From a checkpoint of a small mixture-of-experts model trained on Wikipedia.
Size: 13 layers, width 128, vocabulary 8192, 17.3M parameters.
Below are experts of layer 6 (counted from 0) of a mixture-of-experts language model. Rows are named router (the router's row for the expert), up (a neuron's input weights, with its number) and show model dimensions 0-127. Each number is 128 + 24 x the weight over its row's rms, rounded and kept within 0 to 255. Numbers have three digits each.
Before each expert's rows: "mostly gets" lists some tokens that are sent to it at least half of the time. This comes from a sample of Wikipedia text that the model never trained on.

# expert 17
mostly gets: " film", " album", " band", " song", " building", " name"
router:123117113110162129112085113156148127099108112110173158153151133144097137100128131117148128146177071102129104124154107138111134112132116164116130167137133133112158135121106145134138107092148141115154147132099166143134131138126136134090110130119134130145125107136166177098072144109131115145150087119100078187149160061107130157133160113113135100118089127162083132159127126144096087144140
up0:163132122090169143110149137137164142106105124151117052100149130133118140107136140111100104167131113136122128098107087164130127142135127105106111117065144074100136181122150112131078102125115133140150156121145147061084140129160176148169132096136150147142112122135125148110076163152116109143151130140122120107153153140138102134117116125137142158113113132124139099151135105138128140078137
up1:087107129126167097092122155147145151079121118121148112128158128137134150125129109131138159122146090117137189113122133146126107100108128167116138186106100119143123115137087158125165078141131162114131170163138149093130128144141147191113127111142128113143136090100164148149111119137132085143119114123125119157135191114117122154117123116117153093194099144117102150124127096101119102139163
up2:132160141137138124120130131175118122110087181136099194105096125161108109142114108110142122162159130115108139131110144096124109144154120135128117120125165126138094140113100135165149135131133174103175135071115106179119079144113140149134142151141126122123106109113172163123117140106094081169170141087114137121134116150109129126096158128121118140084073118120162094141120111129119118131170
up3:083097122123156132126097156126176114127147132105136158170092078125154158114124101175159122116163125116107109157164135164099089112128118140136151164175116145115125121113110125155155134081107140119145107126091112115105146138121114181133164148139147128122098143101103163113117161125118167128158121079147113140132159116183157125154118110119107113097115122110106134175141130113136078123148
up4:125084101075133124123102145141130078083116123143154096126115138133124134106125163138084119120162104135108171150129124137111150120126133087119115126139108117122130113156155135116137110123180133097152163126111127108140137110133119161121106162178139107132155125202128126173129113144113140187132144139103149094149170130097116151157116090105144105153148097125069128168094117128099124114097
up5:102086150118146113106076122125130064116095106116142113146144111085113131133143118155144117095119093148102172155103106182117103143095141169104111138110131151125104141090109150118117133119171127123156171145143118146109107184112147166115160142128136114139124136122159155119078140117166121116130112144149100179164118130158134172090151095107099125150112102134129141091151133123150127130142
up6:114124099125149144130094137129108161143076146127165119144139142110166105122117136077104121137141084121102166154120089183154135149098120147178147142118085092136157158122084105124126113168097141117169147150128102091146132149104134114110116141132108165155138150136122098147131095141118175133123099143166139103138172121119118128107109127140150147149067128112186133160146124125110106127141

# expert 25
mostly gets: ",", "),", "\",", " and", " although", "—"
router:136081107114147106133105158129145094102123139141126165112140150099122159100112124105130149117141112110141114147164123124101148100093130127101158118093132148110169155126101164136102120097157093121150128058111134133118108171108129106121087122181147148138172095136114149149138180151142127132107136134148165177127157120091125136157174140126130123102127152131135118145164080113113142185113
up0:146099137116113100145113106153093126170126193099083151140087148108142159142155115099133119120106145138115132132126107131146130114114120170150094133097135103106146101158096137096150168138128112129119153144148133133104104106106101145114129140144139136076110127103108144156163179118144121071114130124090175085132090117113138132109157113104083150129112140117106125097164149099136167140077
up1:132119110146110105111084137082144166137145132122127123133118120102106158134154125124125129136093131153140192110170084117142119136125147127144127109098125145155112142103129154133167095075117120142132138154163142083164178093104114129110141180174103123106126072086108130132159120092153106115103120128145125126159105108138135117163095120118132135099133151110161149184164106109131099134097
up2:117115150125125089134121143141152084119144122129135077113115114089140134117131039133144111090144124133123105157153123092148141148108146109107116134092122164104098172147134147130095096136140116143114111144137172136167110093142143133103168150114146131128126101114144110067147101100137104142165136115156124160158149166146131134084134106094089142123132160140105151149160089169122119142106
up3:127158119111143117167111135134156152189131141122122102111118176120173100118125134094125135137129080156147134144180127117111116131120156120200129147099114122090117138132129137160109119142120085124157129129084139163118104133132120084143087167136152131186151112061131129116136129119130127115138104155105139125122140156138146137166131138134113101206123111106172119093136115131100133139130
up4:122142122116100138119132082146147074108111128095086129142134149138123154099039155143101125126143122126114149169130121112102132125117164116161113151135172132087133130145158169150141138101152121078134080130131151128108146059110056127134150100097131141124117127114104157132116159114133134070129126111161156142115082123119155128143118124113138126157139122114125140153127152118156139142143
up5:123126095097067107083149118106158111115126113092163143162132107166135181146102151113087132134153125119130127118124164107150127119101141116137100139134090077137179105114112116107130131085059166113136148128145124084147140163130128118138105097167158165148108130147153146089124143096106119103119127137115176133114125127155167124146132141120112147140108083138117156133116164129125132094132
up6:123122138162135147153088160110153100104120190131103127121171148118145124141139155114172123080120179163099144100095117118095166066149134147125151133097125116099079082111106111119144068119126137150139142119140112143144112142124116140126112115095127110142103139116132123138136099128150110154104109074105113162147164124119168126098105153130145095151153151122122145125090131097100111155109

# expert 29
mostly gets: "I", " USA", "″", "V", " II", " US"
router:144086127106151112128083124152146125172136171132131132145123151147058106115130170098084152130129104139101118124122100134130150134106118146130133139104130158148139114118100150139142097129177119171180128109157186137163156103130097116133130104124112122125152121158185121115102119134136105076123072113115075134098139126144145159137145128135113119110119142158122124126145129142112098150064
up0:106090134147118110133137149114153129156091167176067155145132165141148177090149142107161160157115137138096156100160099142112121178136135110137160105140108120160126101143114129135156157137163126155123110118124165153187128151108093121086155123114097125090137128131161146127110095146112125130118109128151121164123097132129114174164148126146096142116139085158142120127135140183140136126144
up1:184143115092120191112125159135177122163082128147115125116157096127127111090100183138145187147142166167129143122111128146117121125126161132144163100104131128134103118113092084133103197113094121151145126121130147159094153097121122121125133115150117133139116110103137123165099109146147099098085131123104137099112093156107115106124125097142084147127125117129127105149135099135151117160131
up2:140118114136127098163097150120142169162103124112099133139119193132078134128127133158155101152105117106141122130129175142151148082140138178157126123136170107089096157125161143070094154111072131130161125102084132122143132137150142139091140150150099104122161162120150124104120149091114185116120137135133127124135168129091108101113117132149107120137125142100100118147103162140112129107152
up3:120160158181122100146113176126148182115106083147111101142105150126114106163119142136086124067145118090125110112136099183155170097133145103119142117113111147120111098137126151122145097111083101116106134105140135136171121127133112127081120100148103104138099172173108163122141158126157148103136112151129140093131133097109107110161161139157122097118120135123136099114105120140130118096095
up4:174106149108169118134132107149124129108158103173171117134129142102111129115112146120105133120136099123132113083095116156129170148166107117165096134112149130117103166115144142154138112101107147126120127123110149134153141139116131096084106143129150139130132147168141111100156137125145141090109135123113158101106142133142138177163113090073168171083134139092105142092090120139053122109152
up5:168152120144137156131134147163155107119169153145077082119105155177196187115101110152128115149126111104109130142145117142117136090136100157077126126155116149148103118144185151152109138137121123132097139133095118114151145138088158139147123103145100083136131127141097159144094109131138111140106095132096126133106102090140097106112119137125087129121166154101136110097139128172113122140132
up6:132117135142129105109136131120128113113126119096121088170118128121104123103121101122137133131162155105122093171123129154144087170138117145098110092151146135107143143157124071138179127052083102095095120145126107118087130131160146128129123115143148133100113132124134115160115155128091129090126170106105129112093105171091093136156088078124165151127125136100130114150123066113110133125121

# expert 2
mostly gets: "7", "6", "4", "5"
router:149138116123136090135091129182127139142092135125142099141151132147118121125132158116069193171164140138154109129131105108119156101118114134146109117120148151107128161149143127153147076128145120161152142075158156127109159145086102113129092133150108123094123089136145129165131121118134146085132129100077113130122138106120185135142112095128092152115146112207131109137140112135127123146122
up0:118168173111105107167135108145148138131100115092134145145135115186117119129120178138104166155167137156187142135126119093137140138113147117147135121117151124127129131141160128179089158156135105146117114080136125113154136161104109106109062156126121174155121140108126111129129109155146100134087171120118128096105151114133159123121096138111097156161137118147173121167144106111160102145108
up1:130117118130105076126145102161138120100165150102153135113163088104153111171068103125107122074110169100139104147144104108119112136135082142139143098114091193150130112115116150119140146120147132144140113137131146151116117161128121158125163145132115127163165121118111135203145160117132144129119107106166143145153087101141125111142171103129127124120134082160129110108136134183129138147114
up2:143081116127153120143151064120121140146092136158116083148113129120157133151107118135090095109164129131115114128115135110109134094096108121122136149117157134110161102111133092119144092144145113138150108117178121108119162180092103113102147151150153100116114122117120109144156089090185125104126150100086071106096132129120100119148127113154114094109162094176106129143145130110138149139092
up3:115141135155149132118066115185137119167109147141159090107141150111121145120120155114116159142132108147154159133129108130110136103133130109082137130118140130138082138141138140073118186111107106127116137058168119175152123135096146160117133176097143122172092135142084129085136137130148145110131106085122123137148074108130124130111125125117110123115159151137124107079095112118149133160122
up4:105179103110091139135154179144121107134084124141127102112111105106143146156135127109122124142120156101118114121159069091129185181117133095148132160128140097141156160116115133126139125122135136133128132084125134120156132157127120099105093101109167101101145175098118093113160117101147156136138090141129130129143144129160162117151123098083115146157155147124143060133135088151159126139143
up5:127132125146115126150119113114160111080083143150158105121147107178116125143151121115115180130142132133113138172127097104107112105124104142111172112114077153132121158152125135134103112133147105175147117134183152118164173131113091125144105130125095076127149157143111174119142142102125107123140144111142099171073109134154111136137142084108095147136183149150153104120136135156137100160125
up6:118164126130103127146121180134120095119173138120123097137112143130095135122142086137133106124105098109117142160147131077153146102136102137093137109125136101137142127092108145127111130105145128141106093114111105132132142147156122129132111169076137108121099101122086149140107092124123166119100112137156114167158122104146141141104119106108104126155211111136072072101094077167115128112130

# expert 24
mostly gets: " or", ";", " and", " &", ");"
router:134128132130162117136118141170150111108138115111130139152145137140103139112115133106153167142130158127139137109114122122063127111090087133134114127101130165139168094135128121115112113145107123141134117101147163130147144124141109106127089067109124119111123110173140176133127143135184132110124119136112113162104169139098142117222117088123099129123117131141151102130194129164120122194127
up0:116159132143083095131101147128170129109130102134167132110159111130155144156120093123096118144140100123100146106128095146106131127142181159115126089081148095076174132133110132112125137102112169145131075100109134122121127111140141116080123117130168133126139122139156138162109111140159093091145139119141121113122170137097125106174069094123163110151137173133127106113175150140129145123101
up1:154130088117105147151138136140106155129126150146122133154131148145127169116130132067133140121099123124128180093116128150101101121088168131123141119164152084143122143118104173144141115078078113147136117154107179124151116133124151100101121136126149140133168123144116134125134148136150109127100104082166130117170150164117110095136135152130118119069160067135171112136145106165116121085107
up2:138152126143153084162117171138165138071139135141126162097085137154140120113120171141141126154098153152056161122107145080128107129121142126091118141114154125159116128132106121154139079103094116144092091190160128117089135144143142136136111116121120088135134112145151105119129139119159160135151098117128123113151155127109144165179116097114125166147127136134155111141112099143118173146128
up3:139103106112132152161113152099151135118113154130165150144118132075132125122080112136152160151092124103135119149113103132129151130107115146118125152079142140121149185165122115112157095135129134127139113067149140137136151144194122141117084150130154133173090133135101100108123127131101173136144114150092158160101117115119063103147115169113157136119136104174110110146113164103149113141137
up4:094121118083156141107106143153130105170156147139107107112110144129146144131133108163125145089136112081117110132123123087114133146114147138103098090128152147182136166132145104093168113105120110114139115127186131111135143099161123121126137137142141113139112100138100138120097176127155115129094155093129186154120122136170105160174148093124132122160143181143106108091157182134111108139110
up5:099131110077121118140134115149098139132100154138112126110146119099157140147104119141106145128134125126121150149133123127118136116117105128093120131088083169118049127120105100112137137125133186132115139125150166136109112105153164124146146096174130132115096141121121170106116127079162129120099090118169167170133120072116141130145153123135114143133092168159101134131147111134056131168149
up6:119129152088164145118172185120144122118120139123091136152177081113110089119079130111128138142151130107118071154098140145109119150122095105105141132127129174123134121124123138129123112121105151145108122130162129108099139154103134093098141117162115135135136124099142109135154149105172124121157154133108111087129138209132160169145129085165081118118141121169110128096125152137127167135149

# expert 9
mostly gets: "|", "---|---|---|---|", "|---|---|", "|---|---|---|", "|---|", " |"
router:128139084150144118118112133166185121184133121129123116145155148144129137105100144115128119170162112104096124125107111115113134132089126146164154110096123131144132114185129144142173099130126112119143166110082120151137136121076097116140103123168121127089102126139130141132116132144147209083165124123133093144118163098078157139154127098147116119105154120163131133110147115175110122149126
up0:131131147111197148141136117098150114094155130106119148103115173158150163102163175133141124117157163138141142105127118158124100138118098104165147153169105131146158151177108111126116142107133136145132181104087122131153205094102093116130114151114101109119126109119123147087128160138139119116124125136104135180089123135093164128156125135117115104178121114106110160134110154131121117125123
up1:125125109145080140128118151102140131107104112132100123187139178114156167141100082093090132140101146103102108115130130149114159111132082097165144150086158171114124099166114097145144089129156145145135129147105141132088116145111146150082117107123091111141115164135117155122136094145144124141108154121121148125133112101134151091112074134119127130106130125188186129115119140146158103140131
up2:109085126116119131167115107141109148148130113156113140125115070111184149131129158131098119156111128110148115118149130125138152152107093167134133155191115114094142145167155084100101148122123155148137111135170143167152102102089113149130148096139083098141157153123087112106120126140155148132100159109113108130161136100131120171150138121113134147123105147118081086131118111102136095120184
up3:120129136132103095074119145157138132114148152124123084149102111108166106122112099132152123128150157129150143166094123147121155141062126152226133132114136130108095128136109140144120131133098146159155157117164139122126161134099118131137158142100125102112113124176134116129116098121081124156112148130112068182137134109133143070131139101148117155108144120137130126161136122169126107158118
up4:122113126112129133110118118137092129119144128114139133100180128128134181091131107149135096125083153151110142142110080115086159135112120113114134107130125155178090108134119158121142137146154094119094110182113150138145144162128132100123083133151136164161145119148113093175155193160164111116143119132139134175139152119074103139141121145117098146145156111137094152126083099104109119097124
up5:083117142137136103133130129162127072119118122118128144128107103096141113112132120075138131141181142111131127106118141154160103198138134159155097125164120117144094126129140115124111165133141119106153111097113097108090108106123124138150153140113174119077135083136156136096113160142131146114123113136074140121107174147160172061150131095165147139092161110118151136142130118133144104141119
up6:141145124119162142142093117120164164117098095111113092118157146149139139111129136112111114133120113218123046106149106161086104129078135160119123129118151165153117122128092127108106142144137111148109119119123138195139116119117134131128140166135120132161140149146144114138114110145154112141090126128117158130099160150110127084139115127117088146119142076105154122107135062126135140114127

# expert 20
mostly gets: "wa", " Ha", " Sa", " Me", " Ka", " Be"
router:158143134152169147149087138151149098113136100159152108175139132145136173122155147082155117115164134089138112133149115114121155137135102155128159156111152116131135118142111182107114110139139146141152173128118158087116091129104069103140104116112162115101179106112140124120099142136147122095127123108149148140078100118110142143129116118172077109113120080139116092116151124138093113142090
up0:145131091090110132154165137153134114128149121170141133159147118162155152096105125210096131109133160151123156149147121170124144087164168183114139111123134145137079143107129140086159110135150127139101119132168168151134103125156126112120142112096111152104093125134124116130127133124133134098143143102144130090142128131144105149120115105145110179116099098104131118121178102104164086163129
up1:095128161147120100172077146133161161101126107136124142137158135154147173178128130127120127145110158117124149142165141130114142158154168150097134127087105085132126153126078161127067118094099139139112153130135106102112124146134154139112133098106165123107147165107123115105139145101164066104170141162124168133092127147117139162116090132123139112141133130131111102142159108143101092105117
up2:141125109110094085115120160150097132121156113142133134150121127115150196128150137062137097171148161114103145111128134103108164128139116140167121134147136159085153115138117110157120140103110091150135120118125116147131079151091104139141123087096119122089157143143133118172112109138170109171105120068141121128154069127150144116129137100124099112079159106124115137114137166117115114110141
up3:159113107095184136115136113111149104164119107105130129148133088110140139148121167134084103124150142104097116156119116156134153159105052136132126125119120108126095167093103166123126109143146139150105121190105140130131105125123107129114108121082149138144151118095123090127153123157124121138106129121148094141116153180108157123133105140137110154096115097110141078142142091165065107145130
up4:155128126173148111135119148146119132171140129101153139130127135133146166106130129102125140119138157094150115111129076096132140168140175144116142126117117153132145074105127124086120135141116167116159097154156122089142152140133125133145107148088139127090162141079080170149121145128164108108085121165135175144138141139119145121100114131160092084123116119107098090140166147155126169089095
up5:143124093142130122128140166121146173148104078120146109159195135082138148162120110122124101129144130103100118130120115132137141120156144159122133098104107154183137102134158154159180111173102098078119151141135131158079121121083151117154108143113129116115150119108100151137116178169146100116126122091141109112121125132121146114154148143165095100123138136142149111130142147164163129077126
up6:136129091103121076120079190164121086102157145115139157167108175144148120134117128102140107099124153140162144129146144125131107115124143121093121112120118126068137166165129120129154137115137123133135151179115138114123083141137111132141091088108141111153108130126137158134067151120118105125137095088165146112150139073150144123108148193108130091103138132144138141131152149121104123128148

# expert 1
mostly gets: " part", " year", " years", " age", " role", " son"
router:118141075142107123122127161135122099123092138141162190152132148135133157108124116146120148113160091113163077188110108125102141077133114166101159138112144131135102173141116135110117094110145163129157141100135126119125116124114133103118103134120169129138165122156128128151136132179129131107207142094080100150104119121106153176145160125126118087121133121130135100135134099152102113133122
up0:109107094131123142152107117145131147135133088100157127139072149128200092097126157157155125097155128151077165128130143122125088105155124103141134124153129143092097118121144087116115071129116112130161113138103153148135131113114092135109114145123142148099115109121153157135071132191134096119102135144100141112108139121104128132103141119133169089151157121107110114087134114104076124108114
up1:102161101138139136127121137122141101087154148108150104171137155132138138104165094118155123101105151118118125122107127138136140151185123134089119158124118145156106084120140159124118118110100150101172151148079148130154081133120081150147098145126139139112131131183121170186119136095149045120138121118116138127125114101133106127123163098102134136150073135122131090114164105137129138112121
up2:085143107160101142103153113134131121115119113127133158123166130118162176140139100152122102129166051127087093123134117108088147151116088146162124171125101134112119198109147105120117139131116106167150095105108152143152100130097107102144118097107088097141088131108129153101108126162125126121136157121113122139144135162168142133142098148131086116153158097146122105169135150120144112120109
up3:137118153131144148170141148167128109185120131115115175159111101100123133105125108110131080135176166093095120155105126146100127155145136080091150092144132149174136139103116148167067124120134113092137125130136130121119114143118105126108129146126145125159116134151097145097101133131112130125115132096144161105130142160139107198114121109126189115110159130152139124183114098144127143150097
up4:173120135140124147118145125139159125091145197117116133105097119135136137119158077101136125150118131107126168137132098137147109062122101150132141164180119110132117165152115111109114150094142188137144090105122155117116140127106158139142135091120093099122183135169130162104101125119112169112107124109113093098126092100113092148117155112143137123144139122106097117098115089110124094120102
up5:135161095115126153137122160144169137137079136153114141135145138153102168115124097141143098138117118138144121151083122153172132117121142124127149088148174124112164134118142109112094101083150128165105081149150124136099098122170112110119143133130124138197142134164163153190121136142127127119138157168097112117125163131164102145125142095185126144132111177136157101139121113105118122109110
up6:101142122103102124142139111130123084108127111150137170116146134127167134164145110081112144137151094102138111170082115135094113084132132119114091141132183157120102143130113103129136106133115139085132131112128125139140122142085092141128143101132094106121130131146129139101141066144146150173079168107079180124161132156136090143159151106127128091109118085118158138127108087138125092126116

# expert 16
mostly gets: "re", "a", "de", "se", "la", "ru"
router:108086124091161096144104127152142133167116121149136119149153156143125131121164141126143144116167116115137127128092088097099161116093093137104156168092152142096158122122120079133119134118134198158131119104145110136121151117109125090131160112157145158094160128127157155110103158115139143118113134094123152136129171127089142174155101122156092111116119050163112123126122124119108137149124
up0:087140148138167139148139173115145145152126160127128155144110097101109152134093125146180147147156092126160105064092112118127179110095137134144117154146156123136181151162165102141121138139144109119147110104148109151112129142167106096145108096120115117122164165068121144110115106118137113137141159106136113117101124132098163168107092140116108095165138107159153107106123112155126105135143
up1:108156142130145078142110154158136119169117103115147151132104104107146163113131118146114121155144126155107162121132075112120147152143095114084123161122157157124150120128102056177127165168115146119122115087157131138132168124180127098131158086144132150127085132139120093156127096121137086126094109125113174144158151142162156123150080122151138123086132127134141139123142111153110110144122
up2:134107166134158127146127130143136101109142154122103092110137140136090136105163090130145134086135096113145126133137146141070174085137155141140165067104153146143154142140169128138113166085154099140135162118115127124108116119091123105141135119121135100113088149172116109081136135105094134136116159066120161100107155103092121123130140142154097138145134085116173134144157113139145095130138
up3:095077168143141102110133132117134145176133069160145109132166161137140146113119128127087139117146110107071145127147106187083138158131106143129106135124145165102150122104128128149153181121120148156112160090122111148155131110116152128100106093154104143109112140116129167160124088132152109124115125127127179132127133147121079154080148117108138126121094104115145109189132127125133148145135
up4:136113122126134133119159093151142106116072184137093092146161138176137136113138110136112178130119138105125119136133133110130140129142122138123167110108116135096107121049119114153102185159107139136108098117124120155129107114097137066121132134127154109134095121092108123110071112106151143130144140112148117109152091159103133154171096128136137135109118125099137102115083058120128136126126
up5:136091104096125178182106134152170126135132133119120115120114103121136140126130139116164126088187176134075147086138088175105132150136107140123087139100129157103155135125139116144124106094107120173074138139142110125088093151130125139117152127141120130092184109108153148101124107135129068128143170120143152083106145127115139131134114131124124094088126118129120118110127126136168165137119
up6:163129167178120114186113116111114164154144125093115118126113105135143145104112147141147139109122125135134113111084164105149163136152130102125158099141148182136105117133131130148148136117157123103151132112133142144105080182128104109128069113099086169098095166128129132106097130108124123143156114079125133153189170111113119138172098113119122119131129101105100134141165130093097114135135

# expert 34
mostly gets: "2", " Swing", "3"
router:125152073136139152144113165189138112113094140122130096145131125112098132088138165129159147159126072114128116118120093116145140123134122141108119165125153114146149125141105145102146111129139135192159133087131141144163143155102124128117094093118106168087153075150153151134145131121149147088139128076101137171090129131106151141172136119144101117115125127156133080121154130115084153126122
up0:136140098095146105120124120135091159080144101097124150117122161150161157065117110112119091128141097111128136121123075131123140142111091098132124165111142108124144101122139136141141132160129155159099107118167152103127068120105151081116118143136170169102147118151121118125100115085181148131134116133109090128155104162131114141096123155121171101134091121127134122112117115114108091095178
up1:153115135159146145098095142099127118161143115106140145116094124116136138085070099115120138127144142151143113158145101075159136138116138059085065173125151131136145111102121144178098139153136112147102138125098144156169082139136119121117130157105119180107173123165109125117083117119112091107119126125156122138145141135126135129152153187132129106107138140131123100117126114098135106154139
up2:094105122118148099156115110122167147149100110187153124118145096125092149092090104098152160125147118122119104097123137121067124171107126165148106156129105133105099201130115125135131120152088123149145094086130179114155112112145098142131115144128146133133158141116095128134104075147158114109143127073118143136120112135110127132136143131126145164129137118128173127128089134158099158096151
up3:150148072086156112130128098110118113106169099120121141181099127108157159142157165097173087148138108146133151126151138138138124155139118127096125142154142131131145105134124079136175135137160112112138100084134096161145100090129101083121157132102111141101117084143138145110134130165157185119150112137116125116127173144134126165110132158090118114108124132103094134087124146112094120138161
up4:118112145152127147127159098160163138130105091140151087138169129099139147084103103121154128076128144120175101138101108147163155161110108170138097167129112099158123154161109112103128121121099105182113125113178126130141190116146118121102113155110153173153105110108134157136170148110140169109140128107133153106101126140114144092143112125151132135097109160142094111123117110116161123100128
up5:161150120168122103149101160092112136171104110119135161129110129087153112118118093158124167106135113108121151119086149099131136127175117139135141108071166150121134111115133084146148130124168077171106140147114121144143096157076102138121135170123134102146131116158114119135151080118169107127110153139166135133132170106141149147176154110110132086135118095115149125138138123111121124179135
up6:118152154168144139097119090114090106117111108081142074107083115095121143093081133135100175134166086144126167079134107117146141137134121117166120114142119128124097085140133088135171125124154096164122118115165105134154123127133111166135152126122175129147127170097144101137137127161096110177149145123131124124129106130098168148155110114114124094105122124098104139126118094159147124158125

# expert 33
mostly gets: ":", "):", " Preced", "|---|", "Personal", " Animali"
router:150152100144125125152100141172110106137138120080125151116178122131129142119107142075145142092159150091117119107140101097122152133109138153158139140114163102164159165113128139134132082138147128145171194123091139171142128134130127122138147131175120169106114097092150148132123138093113119084109107106131091115116177132150131147125145085129137148102129120093123104105138123173096118171131
up0:131138132116128108149071127126098145194123098141123125158116163132159148119117085155163160111094152120114124106122143123079115163134098132114130134094114095136118146112068173133143095115107092121120128142140163100134134172081129110108121124156121141117132133152143129164107114156137116107120132111160064116122125131179083126101141137126126144073164156093133141131091118159134131135107
up1:171101073108148133120145107106116095131155107094138135130139138114161130106112099130152118091175173105135112133128140089174123143108134109140116154085145148150140134105124145136137114130115138099122124129094138148127135146088097155119090116145117100137199127119132124135097164123121148139116135108088103173143135149144159132130099174081105121136115116109169084121076095168113163108115
up2:123088110151163125124145127139124138132151107097169138177098147130128100110143095121142122092139158110119124134126110105133179136145133098172127157153159105117156116106140147163117116136144084176067104091134119138169164131096114115170109162144113110155150065100119126089121110111119172108127097142144151115117075119154139113126139123115136104125125104153172151082135123120108128133151
up3:169094072147113130122115085138181118116143165074117107151144122143166133136146131106161128109162086104153100112118083147109107160127152165153146117103166122132127116108146130101140086117151098084149151148103131153094074162103137161132122112150129127151117152128160143099169136088113090139123139144119122087138157140121152144116129135137095129136136142136089131108171129112144107131101
up4:116115097134151128122087135108130133134115132091154138105121166122103124093141127114142119091142129122114118159152192104113126110146103127126146132107100113140175160112096122133111175167093119152133161121115143110135109107098108142100180111126130185172076128148125120155148089152122176113084083118140123132085122141102147147129134125075130114121084128131178124119100127123109144117171
up5:118111138099124099151114165150161159160120169098133150079104121142109103135120125122118120148166104132141115083103119106125099154117150110147120118115141072140120100094133104106106125123108177118160163156142122135086133112123162108122092108156094177117144102112139104152121169090083134108156177110123148159097119124155115130192130118152150116146089155150140120163128145116115104132131
up6:133065110133169130142089124152170135157117148102148127117126124090135131129137088123146169120119118112111132128166163093085126089171107088075112133097162142150162130126117133112070133135127084144118101115118166107158106141148122165163131132120128137116122128118111155089137153125164118104134109105144136106119164110142142136134160133108166153137159109079096146104092109161109094143140

# expert 36
mostly gets: " San", " Su", " Ko", " Cor", " Ho", " El"
router:129156147096131087129133120144169108105146121144126105127127131140079152097127129086128170156151132074145100114159115110114137107121102158141076161101129127137179115148131124107086136121122109130170174132124144145138095128136117108128112141126146122123151109153154135119121159159132157068117135130136165138075109103111137140142131083206096123117123108147143128173175091122116138139119
up0:145135140096127123122115127105114104141149141124120060167157111094090128143111116136106152124129126117141101150145124091128141123157106128114119123137149140159150128130118140088125092090132119123110091089098176181127147110157117113119120123175088085139102158178164131154140112135176171120134108114123151115122107098110096091155128128151121168169152098167110137153157118146108120149078
up1:155092138137117104101110131143129164147130112130119148138136085181141122115115155119078119084172137140146139126149112142141124114125164118162072099118137138113135121096091101171133147134125139125129112098127184091108108143177160112115109160146128128142109133118085144110109107123077161120087119121156124120110112105136119187125112125141103151109108129130146145159118096204155112142147
up2:126121113122137136139122109128144118139131124123111120110147108114133125103090147079131142081124184107146079092133102125102178172148134155138135155146136155125105105124145128175109188114106114132121097140120123131122135114139125113125171135121091145102130103166099107072105151136133116111090171098158137106142125130076129132127155148133092123080103157089149091109172092141133171140139
up3:095130083105130123131155157109140133126125068118107128152136144098153100135125123154107111166147114132131120154106115139151112100104113118183108110106131089137105156143154128096062129079149141121105084123090115148117123137109092093103155170147117113111141153137112078166125116093133139112152110158151124179153136134177113154132104102130080134149107133146152124161130116083109117136123
up4:102127124127109110133105156147132096153160105133086125164122109162131129141142146099102158116139134102115105108174126147098116132141125112129117099167131104135142111146150074110082101171118109133118131136092094188108131142168149130143148127151127102083154151153114182118143129184134148091129083099102182116159142106120103137112136107141129137118169107133133129113101076156146144114108
up5:133115126096098149127080101131165131147135139148128141136107111123113165111118055104125164214139090112126130140118131131133128131111074087105123146150121129130135155181142127130103166173106120120116166130126156153134114084114091153119128118100137082151120122085109075120131137086120132115131132085092108132118097134112132132122153084128131127133122132113129121084088103151133124142127
up6:111137089117164129142090125160175131144145179116113138131134148116141086138132156134138148131172119113176089135145140116114131139198125132100117140141124138183126140138121110128133117125100158154096152127110125154135089163148128124133145161110167145154113146142108125099134121148110143163144111085131120127131108116108086179125136169115182106154158207102118135150134099136147127150150

# expert 7
mostly gets: "ci", " de", " co", " con", "pi", "tri"
router:124162123144172149127124128127134095152138130125166143160146168104093111111129120144115118207122128118150115117107121132113142120123071145129138156069160116133156105140131127135127127104100106181150146113119150151128123176141108077114096108141164172068144117090124127113091134140122146115143108076127117120119122102091119152125128134169095131117111114151126122154150127168097133168099
up0:126110087103138148118132165092119133128114160137134115161112097141127174119113107150134103116127125085142167091146140122086160146140086151178095115116108148137111124156188116105104121111082105126132131126127114151118128111138116133154155185108144154121143112116111136118083144145145168130146091131097126131163114118142089169107171149158109112109175174131107108129092164120121157110101
up1:177157147122126147132132099121105151119116091106095089162116155142177086062121094134161175111119096172156125134121096158113124124082154124088128138123126087124122145128112097157120125119122112105145123108117105091123090126123139113137156121135129160116117092124113119117104152150082104117112136121125108133135149127115123179125103098117157116103159189117125119134158100150097138127071
up2:127102087128139168121156132119149115166116166129146119136102132141162146128118176132099131130136124103101104128090153147146137095070176116096114111106150135140117152139206128099159127081124151126145072099112106146095171133138123127119094117126122110145139121125139132104106147186139112055146117117134164110108122168116090145119118151146127132148119125141121122166119104091137126109109
up3:123101125129151138117147097065152133142156123135138153138160169085134126133107098139105122160124113096154107070098121132166165134129166153137121190079148153154096120152109107130119138113159080173135103138148088117142128124116115114093108156117140102112125079135145109117137114122150158130135135144156121076142146099110135107127100118090132159118127170116108119144137113109097140167092
up4:119164104132118109178094119115134115161131135114111114141125121136123113151152111180122115135135097085178125170135114167076156132117141072153130129139120100111175152127145123153112148122099143148127127129074178128111104157121177137126123137138133171116097126144130130133138112167129130095123152148123133070095137149113099188154119129131118154110113148102163111126172139169164145133126
up5:102133146148164144139142111148122101174101139095130134155135160123169146170131109126115132121133131084144171140147113166117109158133115129158104181131155143129121099103132121122155097105112094133120164135082136169114161133138109085079133119150152106077154079129144131121104090077121103173104152113124151107146140129155101170128151078136100111136130093153123134121108113157131145128117
up6:117136176121148144156188152102143177138146120121160162123130139100129093069152121130122133139152146086147128147136092145102094160135144120129133136101138131177074143111124123144154107110110103125125128131142145172127112126167113103091156114126101161120134132129106132124090118142146126139167099119146101133128165120082157187134097150100113112130127145085145117098152100079095136104146